Experts of a small language model.
Experts: 128 experts in each of 15 layers, a softmax router.
Training: a variant of SOAP for the experts, 6776 steps.
Below are experts of layer 2 (counted from 0) of a mixture-of-experts language model. Rows are named router (the router's row for the expert) and show model dimensions 0-255. Each number is 500 + 50 x the weight over its row's rms, rounded and kept within 0 to 999. Numbers have three digits each.
After each expert's rows: a language model's description of what the expert responds to. This comes from a sample of Wikipedia text that the model never trained on.

# expert 24
router:533560541529552505448500517498515568481524446539552516542420533528538458549480453496413560457502522418569517447511484506464516412554544619575486510546448496476560478566523524455532518490414578499502541484524574457533541498515585488549472469503473483546457491563558551552483489479515521517417515553522456420443458453522506500488522474622429429600427549455401447564535575450487572452478499463534573489416552468506532429509422473507537540495449464442577557526443444438494391524567442464544581508575504541441509417442558444579514494561526584480547493492499489450522532482591549521360460540497547532516533538410548578524436476574526550433499511545416450515498524506551621491505550459551550475591441471372413599529482525435509450575525538562496491442548581452485463446456549
It responds to: Middle or final pieces of names and technical words, like -ia, -ian, -ural, -one, -ili, plus "sat" in satire, satellite, satyr.

# expert 42
router:455434552447500513553425499435541547468574404563463561493472499499541519504537468459503499553517429590509521498478489491508575400529519535495528385579524483472508408567487457486451465515532491497349493582521544575591591516477497446508597503497480549520539425482487448594532542581505455428536473520498500527561481520564527511491583539491560444473475497567425436560429509443462466540517449461564533506467492441539475491536475566486524471386508531532536525517523578477540459473502553471539490521597571471518377499590501428514496525497396531464525606449433470464528491391602598476500507479457530482546485437495471542419482538506510458581461359459498600487433455554488434502395525477548549503506606588534412490565506535512453588470451466493547585530477480475601481529480486
It responds to: The word "of" after nouns like University, part, member, List, plus the prefix non- and quantifiers like other, any, some, among.

# expert 45
router:528565479374526552425399509568455439550535465524506477476500504547540489499491510477550482525443510549554475551469479489465437535456534525511432565414498493520430520537488487594501448531445469556551463522449475438505501508462430528485420508577492428468410529542524524530516497497551563564546442569510426516510508455482391567497463576444538491519503440455403471496543485470518510467447572459483472379437514510418567515512481483521542395574500434411513421465560414494427479515419406498521505544473552507480531550463554580465493541429477511597452413476600576473454502400601447548563489546470480517605502383465539524517505530497458529474495564495496429472536494536543429575475531433550544562388414459472417618539478542425491493463490495513548497402472435491440580399470518
It responds to: Word pieces that end or continue a word, like le in Terrible and isle, est in Longest, con, Me, les.

# expert 32
router:452438524446551546375467482515548560430560568537524491431508460462507492512475510522513591458518525476475528473566487447508589544487454510537597533463482545551549491536573500611503467437473505529456532447530474446612488530532525521389522494445488499474510493418400564477452456571526423489503459544507516448431474475623536382467521539511495501472475593575458488483515464460461603433457423472451550463549499480531593530517447481608528639533527477514523423556590546491539473475501569482462506518570559435568489489550461501487557486433514460529519582532506533409500458547419447481521460476480485576562554579505466546465506493480465498485516489463593451527633508526445474499490529430586445536472477572478619573525411415481448565511466561515497492529390554490390473521531408
It responds to: The word United before States, Kingdom or Nations, over as word or prefix (overfished, overload), and compass words North, South, East, West.

# expert 58
router:449547487482533515403571553545468509530546493427459503460490500496511581449467523496572511448511486420568529530525500463556509452504447502423480517521572482461517467544544512526488460519512491441448444487518542462464480581463430544536504508432427498589465501478561545536533411517483608481587586459457493614454518474520575459493474522566508494459543445398523503493465458513493508601446415475618432535579468515436565560507490507468443377571443570516639476443493533463503477551508570477591594521448562511468526534551540393443456483561580562513577512573451512572473498585467509503489486552448522494545484489376593491542421462480476571472494447429610466465535452424562421529554454623482507496445455471484507432550537492526510508430464470518570471583456503491427488534606449
It responds to: Capital B or N beginning names or words, often in lists and tables (Nanni, Neset, N.I., Nomination), plus lowercase b, n.

# expert 63
router:482496475563441432549500490463586557520539542544455474475478555596495477474533479502503408501567521472439530484434481450499503541600503552428433533530493469559552413549487422507556567536523560396444493540487545619475545558445572436442455473502484498502494522473451455483577532467514419508477612499498601566517511462575521552507474522443496382547556524464543455578535541430515489421568446504481538558374581426514436535560375563471442542451489516544524539541592550494528478575527542472473507552547537540520476471469507439487542453559508450460510477535512433423492494475450451507390446467555564598425541594473481516538476540545494446564573530453429597552530383510492533538535479487444564511514568477455383489540446541493529447488472521508407446527462455479471401510439430
It responds to: The pipe "|" between cells in tables of names, numbers and results, plus semicolons in lists and words like both, another.

# expert 3
router:446503582414515536566421489461528581419561457579451522480479516605495498541478462435542440595453426589504480563390438471557542427507514517443496429505477420433543506562547480547440473470557522551362524597515494565565526490449500484492569525489502523503541423485451487503491461576538498441468469548479506464539453524570461451544505443481534473503459503524536529532481522436452468533494469460563564491455519484514424543535496508489608407419516453462456522534537567445633485520581577455492402548497572540518409509519492473519500449560381463470539556480489417467481511447577616473553478453381557596546480512561512559487484587547539367566476465492509560446450422456541500472457541447493459444522558567503521546589465566575463513588475481521487518563527523482508480536493535
It responds to: The word "of" after nouns like episode, head, part, number or area, plus on, some, most and region words like state, District.

# expert 39
router:496530508427435486442537464463548588554512405487398425463451487567431404465468476516556507470499543533605492568487547491468545457510544558472533451454491544446458525471414564466477524577492508412514474500522523456479518606514485554553414521589466510523491573470521462488593485522589542519511492469383593493495452462385437467557556560447516441548592587517600488451567502499540553459506538524534490547414571510450569548498527530507508443546501517455444459527599499502516550438542450493518437522504560518488517581477441477509440593407553519474477512535601542440391529472534517479466504493520434545570468472511532554541497447564499430537502569471435419437449603552580466568564424444558472495498539443467578552466534415415443480480479483557435493425475563481457571530424483
It responds to: Ordinal endings th, st, nd, rd after numbers in dates, centuries and unit names like 128th, 1st Cavalry, plus century.

# expert 43
router:544500526502526520504498511419504471545438472518499589528566541492484507505592499454469578500569453555446473537455479495543453455438503515458406460462496576595503503603587506510515430561453578548407444447477582567384500459509503520469559478576507517611434423452519579558484579398475548519499576521509405451507437535491462524456500492528486557563478520453552456573554461419521456484468490488521540526525470419474488471561443476448553548470477539453593551459494502521505539601567547478454618511490550478552466503448536443549567488493563471468537534484509531512446501397421566573553528499439496498467573508467541484557490443421480460610425433605476517465433422483417494562577477430601455523491581538458478498587545533443509559526456532564531501565594399505528494521572549
It responds to: Pipe symbol starting a new table row right after a line break, plus list dashes, in sports, election and statistics tables.

# expert 61
router:448430528451482522544408504438572476520530546548459543490574585525550567499527595423504534558548531459449436447501474555432557437455419430576536471536514498605465500453495588545454458517524538415506404463469479462490508443509460544457646503540563585526538453605394563512523442476553573588556492536483488590499444540587503474447539420455480503437484525488497536444472424455445438526558482585428561489579518518452474460478446433589532424517494536448496501500438477487430573450538519515475524582513461446516445481461457484443547507427477482570507538484517441568427490459471459604556518516448473497473516521469489547436560538390505521570392518534553426464471496534502455530432567590457490450494472497499488417444518461435480480437486426473565524424539507573470402549541457
It responds to: Bare space tokens before numbers, after aged, table pipes, colons or commas, as in aged 69, Beam: 18.5, November 18.

# expert 13
router:498490364469590525482445475463468547540367474478516474492529553550459540517501547569472423493345467545584581452445524561506512474463405542561499400519547527456497437503436551493540432490557401480523398513497509503478504470411481518551571535500492480452510590551507518522536538476518566526554565520500442496485510550538578560539556584530590412564433418473540504532468536502572466435432491421550545563449481426533490570510603602508471542435461447607516565543476608525557487570547502463546488509454491516482477469448583444570462535456427514538552490477572398458438465446548539427459439445472540485512541422591529564548507509442526487464471522437505463463505446517476433538479582536478500438447610561527479544550501513525510495545447484505580501513502518393487481442466529
It responds to: Opening pieces of names from Spanish, French and Latin sources, especially V, de, De, Le, La, as in Valdés, Vives.

# expert 27
router:546474450522483536517548421447551452518476458452444470546584521515533422499529489511486499481556525528542463512522537548498440557537597434521465569570510469507434473455449534483425544597473462446526403523508521434461516457536404562641548516529480452472430562618566517555541466481535448590508443553468518604580484564506449576540464545429522489446553502486496482415491474523565498433502526543554439505488484556523522524515488474535544490547477531489492581514456445573357563510512407479453490542556439507465507557412450609469468615444512474468477452477574490566509507460483423614464596515586400478476495509448498454449482504548470565519456558413485389495555565520511540411489503507491526495597430452532500576447513542529503511400592492522543464377554493427469510481484536
It responds to: Two-letter word pieces inside foreign names and rare words, such as if in Haifa, ou in Oropouche, od, ig, iv.

# expert 33
router:468472450427529553484510546543491460499539458549481479467509500403423518541539512476453580471452507528505506504514473535474531546584538501571568477540438513510479442489482505375524459547559571533478447497529500482561444531550414498494412531504505537539525498532458433569591480532550513400567427487527535516486464429433471446442548444427563429595481507490423537490502479509522431459573581569513471416443465470503476528499477535491464471495490423483546497499411543467448387384525470482555412447419559466407519421540478527446505470511501607485625545521516548506519529448496473527474427481457448460486508533416567528584594536501485542509518576456601529518586545462474499555457621436485468447464534452591434440472409530520470554469448560516555478449446598499670557460554464
It responds to: The word "present" in date ranges and "present-day", plus adjective or verb stems like well, different, distinct, large, maintain, fund.

# expert 19
router:455495478532515553563501515577493454515545439571523560503504468489479566470540480509494564507405499423483511430462519567521489509463493575410574476459400510458548475580515512510460548394490604499476563542523637620557448447507599511460401469489470495521477523454541537451451497442536416388518496545498512465413469532443525554500469444514455516397468569525528470565500565396519521474562532524514426549560464522508511467529484494518523542522495430609542483574407472415590502580591486507381577440542527535528394517522532508467570411524412455559471506513423547540512484554476474567488566444464460503582544492479545534490475536541622414538541520532438437590516496546424563462442456418533478510485430511614491508492491442469439490505480500500478498457471552554572521538477557
It responds to: Spatial prepositions and place nouns locating things geographically, especially near before a town name, plus around, during, town, area, County.

# expert 6
router:527469499463459505588502504525447485541542467544435590491468551561524421548424492580485494497448539516498555547451489519514513525501487516360458455475450531493522384544423495464526463420532456560515515507500576544530479581490560430594462531548473510489518566507454527466419571491414525555497441443459604455549578489465463549512444470433425518432476493432560510437548487447501468414529580448470546421353431444464407481508416582583484471620483510497605469525545459503586483503527558535431493444514393465516503511519446566494530504644433483476462408523499526475599482525499561588546459530456488550491478502586503485481525454570439502458500531475507565557458475579547529446512425449577476574480474511532454503551568508531554428610508529566461518537494469412541471471465518
It responds to: The word "as" after verbs or nouns giving a role or comparison (used as, served as, such as, as well), plus became, called, named.

# expert 14
router:437534498479468475434567533550492484535485504519567459492512498494544606584516528506484491424509507604506487434552504513555597471543462500388561486584391480466462515526578589498497522426556527509601431591550522459478404535478498508495483555511470485512564603499450514482531494519560414547436437562456460471462513503492523481467462505408554459521465498448544557462541510527506398515545618425535494519577576406542584491486488525488471516545477456496417499545546577557557550442628471425528482547504511385461468432492501542540463452472553600475530480542509457488600562541417471511529479481493478479487489538581577481472556432458440495533531537451497578532588554472527519511580467471559412534487419579578470516391450507583497481588474388536566578512511601479537492502505454
It responds to: Quantity nouns and determiners after a, the, not, such as much, many, few, little, time, number, and round numbers like 000, 40.

# expert 12
router:585471567486458523566506523383496542496541483475451455546508551430527424503493521417525540557516483603476534494426463442393573531499567502556536484458528438475481390528474448480532479530477481454444427530506495600544535424433501520533498425511556524463409472439463517465599493555428553540537556542420513465548456429532538450486467416475530459584528539551448456536473523446550495451412472434483538414532477540496466461517412392568498392426498529575439504532463525432465515535417508517596467588506451516538549559488541475602488540491457466494452526434449484533421496413531555568505542543462480538542554555461544538575482459499525598547495513537438504521565418454513478616416465469498597457561520509527507412600501492487584515493470573503440447528501460602454518548450426
It responds to: Articles the, The, a, an, its, mostly after prepositions like of, in, to, at, or opening a paragraph.

# expert 7
router:476556486582547479458573528523492574516461570436480406476426542477557496458576458517569467491502531550428458627532560461538497401492529517388444445581437410539541386498469399513512556520478499574513477555508510579504547463458573522412556516489534556425486450500522454437459490572487426554522524523491529447498519496417597433470492539502488531498538528484491486482586571467530551478419450417594520444475620484512500548493532558394516559486432535452538514428503555482451441560492483493445454564497441476542486484435482445497505444562513472531538444526550455496499489546464592449449453559538501580533416466546407515502451503576479527506525427460443514471480595542500513449539532433439455514484530468397435540493491614544577412480439577510521446536430394414472443455489475
It responds to: Closing parentheses, brackets and quotation marks, often fused with punctuation, in disambiguation titles, tables, cast lists and song titles.

# expert 31
router:567500454517414402546397529576489545480513569574489515536518543492518578482458409509473444521448469530465476458557545469524503463570513513549512484518639536587465446542562475549534484526549516507568466497515476503440466506478502388476558512555493571458458502563432512452565482542545548498549527523543444509582472551568462527466509555422429517523563433497497491602480445426517382518491498559392550491565498625547526521540460531499491527520519536428488500524581561534545494497585465461491553610561552475521556497583424452623480462479548478510552502440423403450552449424518517576564487480543581526584532479553521533589481503570562536541486469552507547557441548454587422597448541529523562524503469562575528405587463516453448540529445475464550489505465499491473523587413439
It responds to: The preposition for after known, responsible, Award or nouns, as in best known for his, list of episodes for.

# expert 48
router:465432536458479519577476512409576512504512553529483587461646572543563567454539560432539549506526524488433470441526459524451496443416452402521594472524503576567441519389568537533456476466519530471531461466461486442477450465521461487467631489547557598539517469550390514435500420434571555579554482533484463569497453585575501450451534419496478507436535529493545525484499437447503483559542436596372508477618478517491439440481455440598503454463491551459447496539424502508451503419555476496447500575531494445494449486431424481449537465471475466589489472494498448546450490496498445613574530508434475465450519532456480492441568510395473517489475474494519514482481471517496406563468574551447493489472429544520439442456508436479552465493492409488577490464542529574449423532562434
It responds to: Stand-alone space tokens just before numbers, after colons or table bars, in infobox fields like Area: 293.3 km or Released: 2023.

# expert 23
router:500486588432583369496480517486453531523471543556581567532479491506564509435567512527517440455454527506474499492538544576537537519582540559544550533577511440444498501525533450498534466494531417364497456443487572552405504570425509476431436485415488553616459473429503444462506555537536480448459589567517564501426472520471484560529562546502497424478508579483565490516578560424468481536554435438443499550533482477570533512515513507449459510525469498498528545616534537534604424567529408491459532568467456560460540546584491409516533530548427484466512427583456505605565505561486505444529453529580561535506446367478513469508488420554491519405462475484567576558444510559589467485407519579532563520486445498469480569477545453422458507556481516581464498522454433461510511559557474
It responds to: Single digits 5–9 that end a year or list number, such as 200'8', 199'7', list item 9.; also occasional was.

# expert 59
router:483560504422490586558417496505463531468582469540579480471536563563456485557393453484541433533447441471544408559520473512500429424493454432472572543537479442483501579525478522549509484409534538551438530566507465493493460481559550512487529441520478529429493371497548613609395559516577461479493396507506487462541447539457472484510548483503538538571469568453459483435397454520509607585588549539558480476461479544484482489492524510521630387494501511426389445442495469549501544402556480475537469400468537440510512458582546521427494472515559455531515547552518560494575451557522500546502491425416491483491475440531464524480507548492473554480551488548475417490506583523495499530519468452486511544542418532559522560585415455632395484524465482439589521452492562518455524539542538
It responds to: The word out after verbs, such as drive out, and common nouns after the or a, such as area, line, school, aircraft, company.

# expert 49
router:426447589503519535453447526525443468518410544459445516457548518418554569447523481456540498507511563395487401473526541533566481561523438528395494486456492575505441582446434424598479521483631497393513481438507450516565475534542465509516527536476482579582468500409470481494539504473466521561444470456517466450466495511470452539460475564553464563469552480533479438409551506467414454519437485493547440493441469507522457507499575458459391409555481541565517465464455549565498465529537537453535524550530552433457576495500391444454519444515591463545561418502490590536541463569424459462503517534528489545524438555562539431446428487373492512569555494422507425397539491553561540483585528556519547498507413499526565450567504510472596465428493444554557438521512471537433459449525589
It responds to: Plural s endings, single capital letters in codes like DFB, SRB, KCNB1, lowercase j starting jewelry, jury, jeans, and 200.

# expert 54
router:420583508550452521572421559401559457446558530460536436467560566593590510554427487525568393483489440525559564575453418539501476558487442558417421540492488456501516503491521527553538398485471486423510546393482481461456467479483582548506507517509522538465440428453505445516574413543415411479454493449504549467480448492556469514519518495530529541448479519495463476457533535546550501531545431554445463523378452504498490507504586448462577575465477496468568466443516509556525587417544605474530425498549503488484532523462421390517595524431525457450476414531500463514494487405568426452523494506603514488496554484399573450573438482433565500474487550532473436408441516478484464481458549479531481528578537585341564462484511544472577530481494473505427548510471531515479527547524469
It responds to: Word-initial pieces St (Saint, St. Louis) and Am/am (amalgamation, amateurs, Amendment), plus Un, Gl, all and periods.

# expert 22
router:597492566478451508559540544349484555533551478488449479537526497405544442538533475516460479519520476558484535573426461387472581551495528450588516426412555446554493403491492461501553455512446547498411428563470507527585551476465480508471475478450525556436440460446446462465564476501452566555511461453433565493555487475528512456479445383462511457584553540582422520513447505473528495465426446530465502442539453519500482493523406357599493447442488514572440490547419519415475543545428505492584471498503436476552578558496507476505507524569523463493467501468410515484460515428533521564520494550409441515492540469472531532560525433552483557513539550545423484513575427448520535632389452465526605445527572489573459423579462459495527516468474557517419449538497545537483506488474411
It responds to: Mostly "the" after prepositions like of, in, at, also its, his, their, plus the word-start "ab" (abused, abdicated, abilities).

# expert 4
router:498475520494527553481496538517417494420557589546583485503552440543435524557436490452430518494508504442439492488517465465412552563487561441463585454440503484517595540509588507607546528381475541533549522517607493468577405450514527435487468556459454565487509469509490535562462486607530546551518552578540546462436476479464515419512470574486545546475430616632589506563439542475515522458470486587486429482558467545601540532514532471590492484449458552568445465566448541443440487493574434487445440511501528502504523533364485472447512459583501507499524604469456537457473512496492598591514457520484502439524576477495498535441481522501439493430524528414513421547473431451477450443491500551603454501493481523429545423462485477455436505537504515515443452527373494530596495532583457
It responds to: Words placing something in space or quantity, mostly after "located" or "is", such as about, north, east, area, around.

# expert 5
router:497442544463504458528466495537532465514448564496442471491539485526481485459565483523481509468512444477418526438552543447487617469595430474458607553559460464525488552402474445559440566463537537427517428445508484490472500587483533565547485470582483541475579596499573478510551460559574432497476489522425557431517476441428511585534516515492468412424543580599497435386493495412525458417498557510482509497609439439431525501485516439512406474532463537476555539459483523453518529470532462517505634551515552411423537504546441476465462548450495499485525519404467475460585536537507403481496501560597464495537485551469526499373498479430529560468485612563497424466429452453573563471480537463436477501475487518579495497401528485444455546399522478529418585443545539516512449599488521
It responds to: Number tokens, often 0, 00 or round values, inside tables, coordinates, page ranges, identifiers and scores, such as 00 in 00°18′, 44%.

# expert 25
router:540554463455481420535476512467551449456464494581533451495577511595567568511523509574483557458537515497485496512417416578449503441550454487472501505573477495461503589499535520477522519448405603422429463422560539439457539425442505502481465567452444447538493513532425458506488508580528470516488468509472435415500421559548560311493583411598558437486572473512458444573492491494561546468510526521529457442493526416543465559518433516562494585482438601527509540468533558470432557520491480512385469517473547429588509483456580577475554557437487456503516573488502476432460538520445475481442483427553456483480455537596517531542484512460502487518530520567422516489578462515454403457560454502459529534547545485592579565590495460470584514503493481480446436555548514477465527363512442
It responds to: Capitalized name starts like Can in Canberra and Canadians, Preceded in succession boxes, X, plus pronouns it and its.

# expert 38
router:522486543476493557592422459516499561523533489448481514509564503572473476431611465442425575509566407538490508448525562540539408560424556519566494456474445482468551531508447460461549574536525493467539444526506549546486457567513505440434490504538500427533510595517504502494581477419485459480444573548473490522418519493573619461496435480470502473442444406489508455600466458475569452446428471469570449466600505491476537529523529563495366628519465425552511538455544514433451548469421558498502572544439586562528513514603522520545512495444446469473597529513417466495516460522531435416469485455450540469501483486526446543465472535561535514614415391447529482502458502527493502444452486494668471517483573585447397464477485539453502554555494472491497426583417534518492535511448496
It responds to: A capital S starting a word or name after a space, dash or table bar, as in S-ava, S-quires, plus some table separators.

# expert 36
router:519430510565486554563417503518480509485457536475551511450550560484452444509609514525426560449517483454547434422462447543505574396478428415534565488452477520557502519540611533492471542499435481493501515508526571439434544488502453541568508531499480453578593420504446522433409409508504538503516511544405495461488451517550438483524459496514522481472475527509545550530394471459589548458523510413481454478481431475590546507508542437442558534601496455550505606536504588540444547445484457477396556435471460450528533534503546514407527553485553568456513501498495527523531505420402477475539421557457490381432548443579585567524489456501496443510416457441538575481483471567476518472596532564476514528476572483447558557460545504573476651410504504558587479541483506421590454512465484
It responds to: Capital Y opening transliterated names (Yakobson, Yagodnoye, Yoga), plus Sh, Q, X and spaces or 199 in table cells.

# expert 16
router:464540538468587512509602499572461492478446486438523497496576519495463471454534538399473541455525482509528510517429473478510537496436462455568556483521488519541503473424453580459478531585491459397517478480522583517439462464487455568512539546514479497473431482636524557534413475480424513428534422547415482461521442579569521492454524417518541443510557590582505464451429560499534503506474490464614461490510451405514474598481538523540426486447462499626521586502498508457442488450431414494536480435413440531410429485456565566581537582443562444524480492516455524486474492404538435379385486526535445440515493429625516576513512480427545565502529567570467490501548481449514514524422546577505443545536458489545510512485530567545537489464477375566561527537516457557520567537546488
It responds to: Opening pieces of names and words, often Indian or foreign proper names, such as Ph (Phadke, Ph.D.), Sp, Th, Ch, Bh.

# expert 50
router:397512591492592512374413514574491528565572503581510485457409467418511407484527523490453421463524532521452437583488512475575525452478501572487477534527459505516438538529494563478521526428525452478569582571539547462500488480560466487554463502445495417385505502477382429520453470557471408436584510481479485525556498522519473382452483546461561550480554466564549447423434568492458473575512577473539475570459466493540488523497560538428477511446511514481448521492577555417505513461545460463551439530418546509450510415481403589467497390484508472467437483533510482451532461566457416427508472445472496503565439486531506498527499500526576461433512543431511524496461560495485522434507438379478497503489473524569539595535496452499469487499478579506361491586511530424598490543454621
It responds to: Nouns for institutions and social groups after the, his, a, such as government, family, Party, University, Army, plus reb- in rebel and rebuke.

# expert 52
router:499465439445418470489463519537512394556507437441436482440489503513515461465475496638596476459425449434486574456549492485579489477477454418515520422546478504422496565529433508506523425587520469487543519511559492415437549640596444520422506457515462499613444496527475613494450522502473503545518502499557595564511490532464472471497521589582513427457454471443458521412593457506517496433585499480487469540561493527504482467513585600491560470523478520453530572553464518593481488484467565511532488590496481424444519435518512383447483565485524530527553562527581570501451557449487531522563424475494465488459477540555510543390474580437539460447508494534534486438555548570459438550436567555549367539477424492518555492516438512443462463504480444501419558454444509538573438455552498
It responds to: Negative prefix "un" (unhampered, unveiled), the piece "up" inside words and "runner-up", and year prefixes like 201, 199 in tables.

# expert 47
router:460529525473445591428488562524540563438545476461586452484468549475532497550489469497483410498480515527549440595573486520539433453435573511485496469405464569509352470563480449478465446482485543507555531560512382551598524470531520535516449516539478518601426487516465472547452525570481554600548487507538478477501563505563488429534572573460522545445473450491536491431440507525464408487544507599477465441495492472442470524496508586401504407536542487397527369459461467395503460491505412491522499560519521517403491416560360569511515463586612484439539485536529554523468475486574577516527463476492456556542566526413530478566493527463447554459479506472484444456508510513503381503436430415436535465447424529517405519484497481438442417522587488523536513498519505536467555533468536
It responds to: Word-internal fragments after an opening letter or stem, such as ol in Wolff and Honolulu, ist in Classicist, ism in tourism.

# expert 41
router:507542529556475533445632496520517452538473496540534428485539535465540446461473513508489486468590464423506595369547496560499473544504465512502453549524489422449540542456456411501479443544494463440533532480494480467467548534449514530451461521521459479441528473571430507393596432467530425487503439466568485541507454501543396406512530513511431453548465512624508525471563471498508469547611474504529446485424514536488473571510528552602594481527457500553487572446489629514477395495515517516523447544484586417482508557384552507446452568405557420492533481531474480490568446499505466563558459448446551557513499583493501489443500502458564505369474526401515575514580537547499503442360423417515478535473544580468596484509461509484454503549495502541500488445406591496455453435552524
It responds to: The particle al in Arabic names and albeit, end as a football position, and lone capital letters or numbers in codes and formulas.

# expert 57
router:576428478530425537563535501418434489428537445461555482487504494486517509448427446429475590545415539571528560567510548425516541481428524536472534465432587433569551469524483451399484476467406459522496444412470543583398522509458518515568536493444516512522542450434575526582437500414451560472451554441422493629476468458466581471473472496495566565490517469480434511570452513524484460529417471506444517427513543494402547448527532397525524526474446539605552498476516460511421434563531553514449499513409407445575452561541562456591556428480425473502464505481487453572452549474514565495568485553472471507556517426494542531603513475526545526550423484550579470504462427523511538441468544599523471510511543546550447535548603469514549522470479495501536504556534401452525553544437570
It responds to: The coordinating "and" joining nouns or clauses in lists and tables, plus or, &, while, who, but and commas.

# expert 1
router:450512404462504505466596579523573441475577458490568529477446451568462453575501459483472458460487483439458435542574533532499574383416521420482520469534464570457526605485533480509537485436542480543422516564513457528455480457512480472458482532436496501406631514481482478508474484440518528485595434557528404439573512577464512426467483573457508572544524471478549486529481537520508487551471594508516488543531490486454493512526464516423422476511531553431442460485477449430577414471492424411546477449515516442418410461481509404503554506498532585522518572544515515595646474514513529455400577488428450583490534535614484496523477497511539443450532439505439607486530596525539534398527434407444483479519538374560593489482487569508488487495477455542490556554496521549550512514534540
It responds to: Common nouns for people, groups and resources after articles or possessives, such as player, member, company, work, governors, capital.

# expert 18
router:485503525500552578521553499510504465572503413444536494472553490423419505488451455407419457498526514481565501560497424414565505474451483453580477456562481581554495496397488539411439530563527516496526417498543488500545467457467521523515613557510482514526496491504529503592504587443472489418564395439516403535484514480556537461437551473498531519469599517516503444558427563446474417457532546469545468446488550459507506546535426549573441485406503445582495500423540496488411477455412532528565421462459475596442383493549450598469531587457621461442516613533481575444525545516451550449426484536484446542483511458545536510515462525361568571570521482482459437401498563469436475482481518607538446531477519485491449488481493497503479451433439424539491531552532450525573502539516444
It responds to: First pieces of lowercase or capitalized words split into stem plus suffix, such as self-, inter, indust, altern, Nicol, Ne-, Ph-.

# expert 56
router:494448470583447475557473465493450491432437501489479462500432505427492539449506483571532464501551509573487535564581501438496509492477415530450397542431546449531538498472496487508535538457515444502537489556511524470497503552420563543566496497512537525490482605442582446542548530478427472502399452547594478519451564531405498533480411536416468389443484477480452474476475524436525483557518464546499598604443601444530431469518519439427517507451459562523545348456510386590584518555465547500440438507535470533511491532540500443477507445533519443491393480522520413483571490519446410479501489515540481530501520519555368430594493451589512525577524538453561562477484482520486537477566598522414561542571435378488477495474457507449446464550484412504566460516529416461430494532429562
It responds to: Periods and other sentence-final punctuation closing a sentence or citation, such as ., )., ." before a new sentence starting The, He.

# expert 2
router:563553468562573514526525544509448445381470472424527473515540548494512534489549516523500480500543572448438502539510573428500481589547516516456475507463494552438509464497396463564535499498477457541520440456508497553429556543527529471607447524445483507539500487459489470490598447502398488560427498600469562475532441486411487535584422533457431443458493478544579527428495481479535494505583550488438444469482436498579539440506582468431547440514501509499543449587530534579634500540505467536537542554449549512433568527523483457449461544523414478506553442411538469489583451602559500423582505571488536562505447498431554533549466476511455548545409511496507509562570511479444507491540460604463582487422377451375492449482499475470478594464583462503389463531538557398425533552460490
It responds to: Final digits of years after 199, 200, 201, plus clause-linking words like when, where, which, after, while, because.

# expert 37
router:453447519542525482469453450504431466553408503503514446508556569541532498453566508497533455496400528454549448430491537522509461536474432505511559460498459458478448514438480584596496526461497406504547509396541516431515552536457482533581534505512497515625476483529582528442464495581423419610442475560409506446535435598470519559566422482433498507431539451547571531503464506527551507474509442440487529546502464440493468541466551443435588567550463451562443492506454563531473585459492388522534503582463516374475517569462419558471490558540535502523531497525577487488535558546528540419594399435529517514503547502459508528450511493466486547542448487411530454520533525568554518487575604463422495436396418442434502582511421485532457500460560527509576520511494492513403344495517536
It responds to: Lone capital letters and digits inside acronyms, chemical names and codes, plus line-initial V, such as UV, OVW, CGIL, 1.

# expert 34
router:387529426415527463489503516584594487500478465423513407451411471503491529425488545569474560430530455376513516479527526530559535444483432525400524440536416556480473584425472586493460476569605435444572508506562515453489484576523519546478490485495457533523525417497499537419483600569412423505437511523501481455466501514440481576478465519601438453475509511558510431518569537457431562456595466434552485522483516485444549517528588575467514525537471503461550520552531537426481493491478504427588510536421500571440497457571538520406470548472520557506488499561465538466549528555438397396503467452532485482442424573489507571535418541481611500495450503496531560585582605534525492437514531508496528574451511471455484451452426557494477526570423542513489572546469457581520453425521478
It responds to: Single capital letters and first pieces of acronyms and codes inside parentheses or tables, such as E(SP), FI(PS), D, O, plus US.

# expert 26
router:579534512458457557416487526491415478438357464526479463496478516476540429456475500535415413520508502447555439526530466472533519513555505575527426485561459520503473474468576524557519562568520544477579477518508493422596388449523489469399557497463494415538527571576470488551541502482565508553500446546559482455455501535550459552557419530501459499500425611506491544413478540530534538475582572448600495410495503465557545461505515528465513570579452407468506493523530437671414569449522414446512549498522551448483509440457464523476517508482602492445543423534525532574535508569572506476439432495509473528549541448485467496462553472512391540415471523586423425526477500552477433480470590480439506554555498419532471489434483470521509480511502541469543437343522490429542532476532429
It responds to: Word-internal pieces after an initial capital letter, such as W-rit-ing, -ew, -aw, -ard, plus surname and award words like Award, Film.

# expert 30
router:408411552497484461431455530561592489519530490533493450508492501569465560484401434560512551432517480499497477541468554552483472530548561439554543601560484526533541600445523457512461513482516523487490480573539387516586442465596578482560568520448461538551535626601503446449453451550496467513516523602490603473468471492381461579498441525571489544502478480558495567437435535479526454504598514599474514600504461523561559495487474442409478551496500445434502500572500512489565517509531525474540438614465517471467523466504423496510518498549533526448556441473539533547520470582506416440508520555534452443394552467438542487397469511462413513504513583498535426483554624524599457462534541511469533479520473502489491500582488437481441468444565565468462529520389602559443508527500547
It responds to: Verb endings -ated, -ates, -ate and -ied (Venerated, Vacated, approximates), plus number pieces like 10, 00, 200 in tables and dates.

# expert 20
router:466518530488545507568515549549515480527469467569590462474384565525485541457505497516538530482447423547500440487543541548482461511414528418423588557514460535434449590542482559531522521476542524517403600563563552492516504489570581569460408479411432456395470528415509423388441490557581521509417494527514587434460534530510481502468397533547491489528467542483579561536577544480471590435508508452632469520541504414582583568493594487443571554503528457544428467521466487502480403474564446468436567547504620439521433412445530467468510460539465572496441526531476551506531501535462465494478464448471447477460562488496429542536455493538556406479523484475398513585500513549471601455475516408559453504478421527485537514423453471508511467560442588506493516489520456527508551510501528
It responds to: Nouns for stations, railway lines, services, towns, cities and districts, especially in railway and transport articles, such as station, line, town.

# expert 62
router:545476604590535515549507412386440535519523536506588537469499512554504535598405483534528437552553570540489525579456543423545437551553465532370489527431475512464550593521544434513515557456459452539400562440506519587417468444408487554527464492575510515560543504456578531499458602450449409481427429495512445528543530531445591557486419563424537423522484485453587581545510530535504475466423455416478465501506548462527398450503426465435522557485484552421540497465549520429514488531461452498441588544484433515576550520500555447466503398556465438504505438539527451472585495529488444466495482487568534544570439424571481449557469469566489507552496466425542551520453383543484479463499544469518441522502517524470520458528559533552460456551518489515555446532487394452509515565515542
It responds to: Commas in running text, lists and dates, such as March 11, 1982 or a place name followed by its region.

# expert 51
router:504566612499520500405403503515522476367503516497584472492408520479482456487535487549459601494537411481477471531577495541562540516497488477460421546510443502404436620493429556491478570493555548528424539567535396514478480469536488486588546448468513535444537485415503431478475425510493524512486485501395485573471480527513554523469449605570519534475386424511521471505589542460501549589541467532554487541413576441463543579506462593461521508522522444399519432469476481443532551522589532498531486546446450452476423473447525418483486459520557563508444467529567466526488493504522605495588496457473430523518574483458475546610471511526550554499529501414499548467431597483417461445538430384402480500516500585550592545520504544462462451551464491458561531486574503480482493476461568
It responds to: Nouns for groups and bodies such as Union, Party, Army, Council, company, plus suffixes like -ation, -ment, -ator.